Below are experts of layer 4 (counted from 0) of a mixture-of-experts language model. Rows are named router (the router's row for the expert), down (a neuron's output weights, with its number) and show model dimensions 0-127. Each number is 128 + 24 x the weight over its row's rms, rounded and kept within 0 to 255.
After each expert's rows: "raises" lists some tokens whose logits its average output raises strongly, later layers aside. This comes from a sample of Wikipedia text that the model never trained on.

# expert 6
router [106 124 130 134 110  78 150 151 117 138 121 119 172 146 102  80 187 143 146 143 128 136 127 135 176 175 173 115 106 109 101 124  92 138 159 125 103 144 154 134 157 115  80 101 144 146 154 116 139 150 126 109 119 118 166 110 106 154 102 116 162 128 108 100 131 123 115 121 130 131 130 133 116  92 104  97  82 121 136 134 112  87 111 127 123 109 176 136 122 129  93 140 140  98 154 122 134 129 137  68 142 120 133 137 116 130 126 123 131 146 155 187  89 165 170 144 140 145 125 100 121 152 147 122 171 104 134 150]
down5 [ 87 139 142 102 166 123 127 150 114 137 115 174 143  88  96 153 156  35 125 161 120 143 109 120 158 165 138 138 117 117 114 117 130 137 110 155 107 135 117 106 128 140 112 100 123 136 135 183 114 134 120 150 151 175 172 116 121 137 108  92  77 119 138  93 126 144 117 125 170 117 147 141  94 139 178 159 122 100 140 132 171 137 147 159 118  73 135 139 107 157 105 131 101 125 152 156 105 119 121 162 148  93 136 140 122  97 122 121 122  96  94 129 169 147  99 112 150 141  97 117 166 152 134 122 148 150 127 118]
down6 [128 127 111 129 113 136 106 167 145  65 124  98 163 152 113 139 121 135 159 128 123 122 146 139 127 132 158 105 141 113 143 138 105  93 133 148 148 128 109 108 172 114 119 148 123  99  96 155 133 144 125 155 128 111 141 133 105  65 126 133 162  89 116 142 137 101 139 134 108 115 103 181 109  95 135 166 126 129 138 111 134 130 149 130 173 101 100 119 142  49 130 122 110 110 131 181 155  99 118 165 123 136 119 115 162  97  90 102 138 126 101 141 159 132 122 133 152 156 127 103  99  97 132 120 122 160 115 161]
raises: ",", " and", "-", " in", ".", " to"

# expert 10
router [ 83 175 120 133 140 129 135 131 114 119 140  63 107 110 120 126  93 161 154 141 152 160 129 128  97 140 117 140 125 134 117 133 107 144 129 131 118 126 138 114 100 131  85 144 146 108 116 140 140 172 126 177 112 136 154 143 145 149 117 141 184 131 132 110 127 130 141 142  98 154 133 115 115 133 139 166 111 131 133 124 154 132 133 163 132 140  69 149 146 109 130  84  93 111  72 176 143 167  85 142 113  91  59  93 122 137  83 144  95 140 155  87 158 140 114 118  69 168 150 143 118 118 111 135 139 100 145 151]
down6 [111 109 124 148 139 115 132 123 136 145 144 119 163 177 126 144 102 101 133 128 117 138 184 144 175 133 180 122 131 145 117 145 104 127 137 148 107 117 133 135 135 120 154 132  69 166 140 171 164 119 120 174 127 126 119 141 144 136 133  99 141 115 103 138 126 183  97 135 161 118 137  94 139 102 138  74 130 106 160 127 179 126  99 128 128 166 153 110 136 172 178 129 176 121 130 114 136 158 104 161 127 111 140 100 211 140 125  92  83 182  95 111 132 140 134 115 163 130  81 124 118 152 138 136 141 140 109 157]
down7 [104 133 124 150 119 139 103 110 165  99 121 173 126 123 150 117 151 124  98 103 112 141 104 147 155 126 121 122 103 107 133 144 133 123 155 117 157 109 137 151 110 124 113  88 126 166 126 137 116 156 150 113 116 132 117 122  92 135  86 131 102 117 112 133 119 154 154 128 116 192 174 134 134  99 125 139 163 104 117 135 146 154 152 152 127 100 115 115  93 186 144 133 121 121  82 106 155 124  84 163 110  98 108 108  83 146  98 180 189 131 102 144 107 147  94 137 146 130  91 145 137 157 122 127 208 149 116  93]
raises: " un", " not", " to", " the", " a", " in"

# expert 11
router [163 116 230 152 121 112 122  97 106 177 129 124 141 140 126 114 161  96 101 132 154 131 158 156 126 117  93 185 141 126 113 154 168 116 149  79 110 103  80 117 169 167 150 157 148 150 102 123 127 106 119 116 115 133 121 134 154 136 137 116 123 153 208 118 120 135 136 124 128 107  72 128 129 147 147 109 126 148 123 107 136  79 122 125 138 118 125 119 131 132  97 110 134 109 125 133 136 111 116 111 154 124 124 159 141 128 184 142 125 145 142 125 105 116 117 164  82 137 115 156 137 129 132 134 142 132 121 100]
down1 [ 99 143 122 101  90  91 191 103  82 139  95 110 136 149  73 133 165 115 123 147 140 146 111 152 145 130 153 154 117 155 190 151  55 124 149 148 114 162 101 125 169 159 116 139 139 101 118 115 139 126 127 159 138 137 132 121 158 143 120 120 149 123 126  79 140 100 145 120 100 123 139 153 111 113 130 131 157 106  84 125 126 119 106 123 128 132 154 156 167 139 160 140 153 123 121  78  63 113 123 160 147 132 144 173 102 135 112 125 150 151 142 139 174 101 112 127 157 141 145 101 131 127 132 104 127 131 102  87]
down2 [142 149 136 126  94  86 101 152 191 159 114 127 132 146 125 146 109 119 129 119 127 134 110 121 170  88 151 174 116 131 122 111  92 117 135  86  96 160 118 102 137 123 167 129 143 135  97 108 105 161 148 132 104 137 137 154  93 130 116 100 107 141 143 162 145 112 116 155 154 123 120 103 136 124 166 139 110  91 137 187  83 111 119 109 123 148  96 151 125 103 144 149 130  94 102 123 150 114 108 125 141 118 102  97 137 128  95 130 122 132 155 148 146 115 158 115 156 133 142 107 146 142 152 111  86 153 123 145]
raises: ",", " and", ".", " in", " on", " ("

# expert 5
router [ 93  93 153 126 115 111 161 116 145 112  91 108 115 140 124 176 132 110 135 126 103 153 133 151 118 136 120  93 137 139 135 165  99 134 131 131 134 100 188  85 142 145 118 109 100 135 159 155 164 150 153 127 115 155 135 133 118 136 122 134 137  92 164 107 132 111 153 117 167 151 101 168 142 149 143 101 113 161 132 110 117 122 128 112 152  98 139 104 116  89 129  69 141  83 120 118 114 126 124 156 112 116 171 143 146 119 169 186 152 125 131 117 100  89 154 141 183  78 139 131 103 122 124 118  99 140 125 131]
down6 [131 152 110 139 116 168 142 111 122  83 138 104  90 150 122 137 192 132  93 152 113 118 150 111  93 121 155 135  93 109 132 137 148 107 141 163 116  94 101 123 101 169 146 112  65 122 113 129  95  89 122 139 121 120 122 166 114 103 110 103 113 122 133 157 114 150 167 124 183 105 129 138 144 153 124 105 139 142 115 125 134 169 140 165 140 179 129  65 119 136 175 155 132 140 159  88 100 114 153  88 156 106 112 118  94 173 122  86 166 164 142 113 125  76 138 112 128 100 129 176  82 116 129 138 123 103 123 125]
down7 [113 149 156 115 111  67 105 125 115 154 123 131 134 142 170 127 135  97 120 129 129 107 124 101 165 130 104 111 114 144 124 123 102  86 109 137 126 131 113 127 123  95 106 115 133 118 132 143 160 147 104 150 158  91 111 111 130 125 101 129 125  74 150 106 110 128 112 150 176 166 124 135 139 119 138 140 119 104 102 103 137 191 129 111 180  98 160 110 106 106 124 106 113  86 173 130 104 129 111 137 141 103 128 169 144 110 191 130 125 152 151 113 130 114 136 135 133 131 117 136 167 128 135 110  66  92 120 122]
raises: "-", "=", ",", " and", ".", " the"

# expert 3
router [134 164  95 117 172 134 151 118 146 136 150 153 140 143 126 140 140 129 114 103  66  93  96 113  84 113 115 139 177 147 115  95 132 128 128 131 162 122 111 120 147 100 158 101 158 117 119  97  85  91 143  60 106  84  97 134 172 127 109 115 139 160  93 111 101 139 127 104 143 136  90 115 158 166 148 150 148  82 138 153 161 126 153 159 156 127 155 132 140 169 116 118 144 153 137 114 109 128 114 150 135  96 148 145 118 103  83 130 150 126 107 113 113 168 120 116 158 140 159 122 163 138 150 102 138 119 153 155]
down6 [149  94 148 114 106  90 151 100 139  93 156 163  84 143 154 128  78 107 138 105  85 124 151 133 145 102 132 119 111 154 150 103 131 144  54 174 105 137 132 151 134  95 161 129 148 144 155 125 142 130 126 125 122 130 168  77 130 139 112 142 121 136 110 153 109 133 121 110  91 127 164 141 130 134 149 129 181 136 113 150  97 134 112 179  85 120  93  82 127 157 152 115 120  82 114 115 105 131 100 121 148 136 153 162 103 119 128 185  96 101 104 155 128 122  84 135 177 115 138 150 113 107 122 124 101 109 162 165]
down7 [102 114 123 121 109 209 151 108 138 138 146 137 141 120 138 133  91 138 110 145 156 143 120  98 160 125 106 132 144 123 106 128 129 133 145 105 137 128 178  73 113 130  91 129 126  87 122 110 152 118 160 128 122 139 133 124 125 161 146 139  97  98  92 111 122 117 124  87 108 100 105 155 144 146 153 174 167 151 104 128 167 123 105  86 145 132 167  98 193 160 122 119 178 133 136 127 133 125 136 107 108 144 139 168  83 126 112 126 111  78 112 106 109 113 160 142 166 125 120 106 127 119 121 145 147 125 104 147]
raises: "\n", "-", "  ", " A", " The", "\n\n"

# expert 7
router [147 122 123 134 105 172  78 166 138 149 150 166 139 111 173 141 124 104 140  96 152 105 153 120 157 112 134 119 118 110  97 129 129 113 149 115 128 142  70 152 112  95 111 105 108 161 119 157 130 101 139 109  94 145 192  91 127 117 106 139 118 131 120 149 147  83 148 124 138 142 144 113 124 141 136 115 132 168 114 101 154 146 114 137 127 135 172  80 127  87 141 173 128 164 119 106 134 156 114 132 101 111 144 104  83 140 131 155 147 105 125 139 139 183 115 120 117 111 154 124 113 123 141 138 174 158 108 132]
down0 [124 133 179 110 113 133 191 129 106 123 132 106 146 154  93 120 129 100 131 162 112 163 142  81 134 122 111 160 139 145 136 140 138 110 140 134 141 129 102 125 130  91 108 127 135  91 138 128  82  78 132 187 125 144 116 137 131  76  88 166 142  78 139  97 122 127 120 128 197 121 142 134 106 139 164 143 126 133 134 177 144 151 112 129 133 158 118 131 112 136 156 119 149 131 127 116 138 125  85 134 133 120  67 184 182 116  73 126 123 151 171 110 119 129 125  93 162 127 130 114 114  87 144 108 140 132 140  64]
down1 [ 98 137 110 138 131 113 128  96 132 126 151  92 122 153 121 117 101 169 127 112 155 169 115  94 123 142 133 119 137  88 108 128 134 139 141 134 138 150  93 160 118  97 108 137 127 140 127 144 133 150 151 102 123 146  93 140 112 145 139 102 125 181 126  87 120 115  83 123 150 125 127 148 118 136 135 139 117 140 126 155 113 137 147  76 116  98 103 153 136 158  96 105  86 112 124 128 101 111  87 145 112  81 108 174 101 102 116  91 123 172 167 133 123 134 134 111 115 176 118 127 146 147 144 126 133 169 137  85]
raises: ",", " and", " in", ".", " the", " for"

# expert 0
router [147  76 130 123 139  92 144 154 103 117 133 143  91 139 127 144 117 136  92 124 146 112 169 138 119 159 110 150 123  92 121 143 128 112  86 139 139 141 125 129 117 164 162 105 116 107 158 128 100 167 108 152 169 119 154  89 146 108 114 125 108  78 108 104 144 142 135 114 118 108 162 119 127 121 103 169 102 107 115 113  84 167 151 127 113 181 125 106 125 149 119 192 149 142 121 153 156 127 165 152 128 100 108  98 100 153 106 150 111 124 156 121 135 124  98 126 108 132 109 121 127 105 117 104  95 132 153 127]
down0 [142 160 135 149 127 137 116 137 151 109  99 130 133 155 143 138 148 119  85 120 134 123 109 125  81 100 108 167 125  98 147 168 115 118 174 131 154 139 173 124 137 131 174 129  78 157 138 123 115 147 123 105 115 116 183 114 104 110 160 126 148 123 107 112 137  85 125  94 122 134 144  92 111 112  93  96  94 136 114 138 144 144  96 135 121 100 123 171 162 153 112 110 118 131 101 111 120 166  93 154 142 163  68 110  83 159 117 133 177 123 133 129 153  84 111 159  63 116 104 139 173 144 177 142 132 136 134 107]
down1 [170 170 144 124 108 139 144 104  94  99 126 112 161 109 137  96 130  97 130 139 147 126 112 130 136 118 122 126 108 121 146  78 121 110 145 133 165 115 152  96 108 113 123 141 121 163 104 114 152 107  72 128 116  69 126 142 139  98 162 152 147 128 157 132  87 134 143 121 175 131 115 121  98  89 127 153 138 124 156 124 141 153 125 112 123 176 120 125 140  69 135 136 147 178 123 148 112 131 150 141 112 138 169 125 128 138 121  89 167 119  86 152 159 102 124  82 146 104 108 110 107 153 132  71  95 150 112 137]
raises: "te", "-", "ty", "tic", "ta", "ten"

# expert 2
router [160 193 149 145 136 124 129 119 153 138 172 169 171 117 148  93 111 124 137 163 112 138 112 116  84 178 112  87 128 133 136  74 160 126  87 164 139 139 126 149 153 172 171 125 122 144 135 129 127 147 122 149 104 158 162 164  92 118 167 142 108 124 146 108 111 101 111 158 115 122 129 111 146 113 121 103 108 121 100 132 111 134 133 120 106  83 159 157 131 117 149 152 125 127 169 149 119 101 126 118 147 166 116 139 129 106 132  88 132 145 104 121 102 109 154 107 165 151 126 108 137 164 107 106 121 113 119 124]
down6 [137 155 111 126 126 143 112 148 140 126  77 141  90 130 135 130 121 128  97 103  83 122 106 136 115 105 149 168 105 101 164 111  96 144 118 129 132 152 105 154 136 115 143  70 128 125 109 116 112 115 102 128 154 135 134 121 151 110 104 123 118 106 125 141 106 134 144 129 127 111 106 159 117 107 140 132 148 123 112 162 126 138 102 119 130  84 143 124 109 103 136 138 135 112 133 123  91 176 152 126  94 112 151 132 130 141 114 145 118 171 163 122 137 118 120 143 176 163 137 145  97 144 141 148  51 126  92 152]
down7 [132 135 154 119 109 169  91  85 154 142 120 127 116  99 115 118 132  88 132 119 178 146 112  98 143 103 119 133 136 134 144 163 114 118 145 131 117 107 106 141 116 168 131 132 121 135 102 113 120 118  91 131 120 144 155 134 110 108 150 133 105 153 123 130 113 117 120 179 126  94 109 135 151 124 148 141 134 133 126 140 101 183 125 138  85 148 119 147  61 100 124 118 153 109 140 142 104 176  98 124 140 121 121  76  96 124 131 107 149 125 127 135 143 134 119 104 162 126  76 152  91 130 143 140 136 129 166 128]
raises: "\n\n", " In", " The", "\n", " It", " He"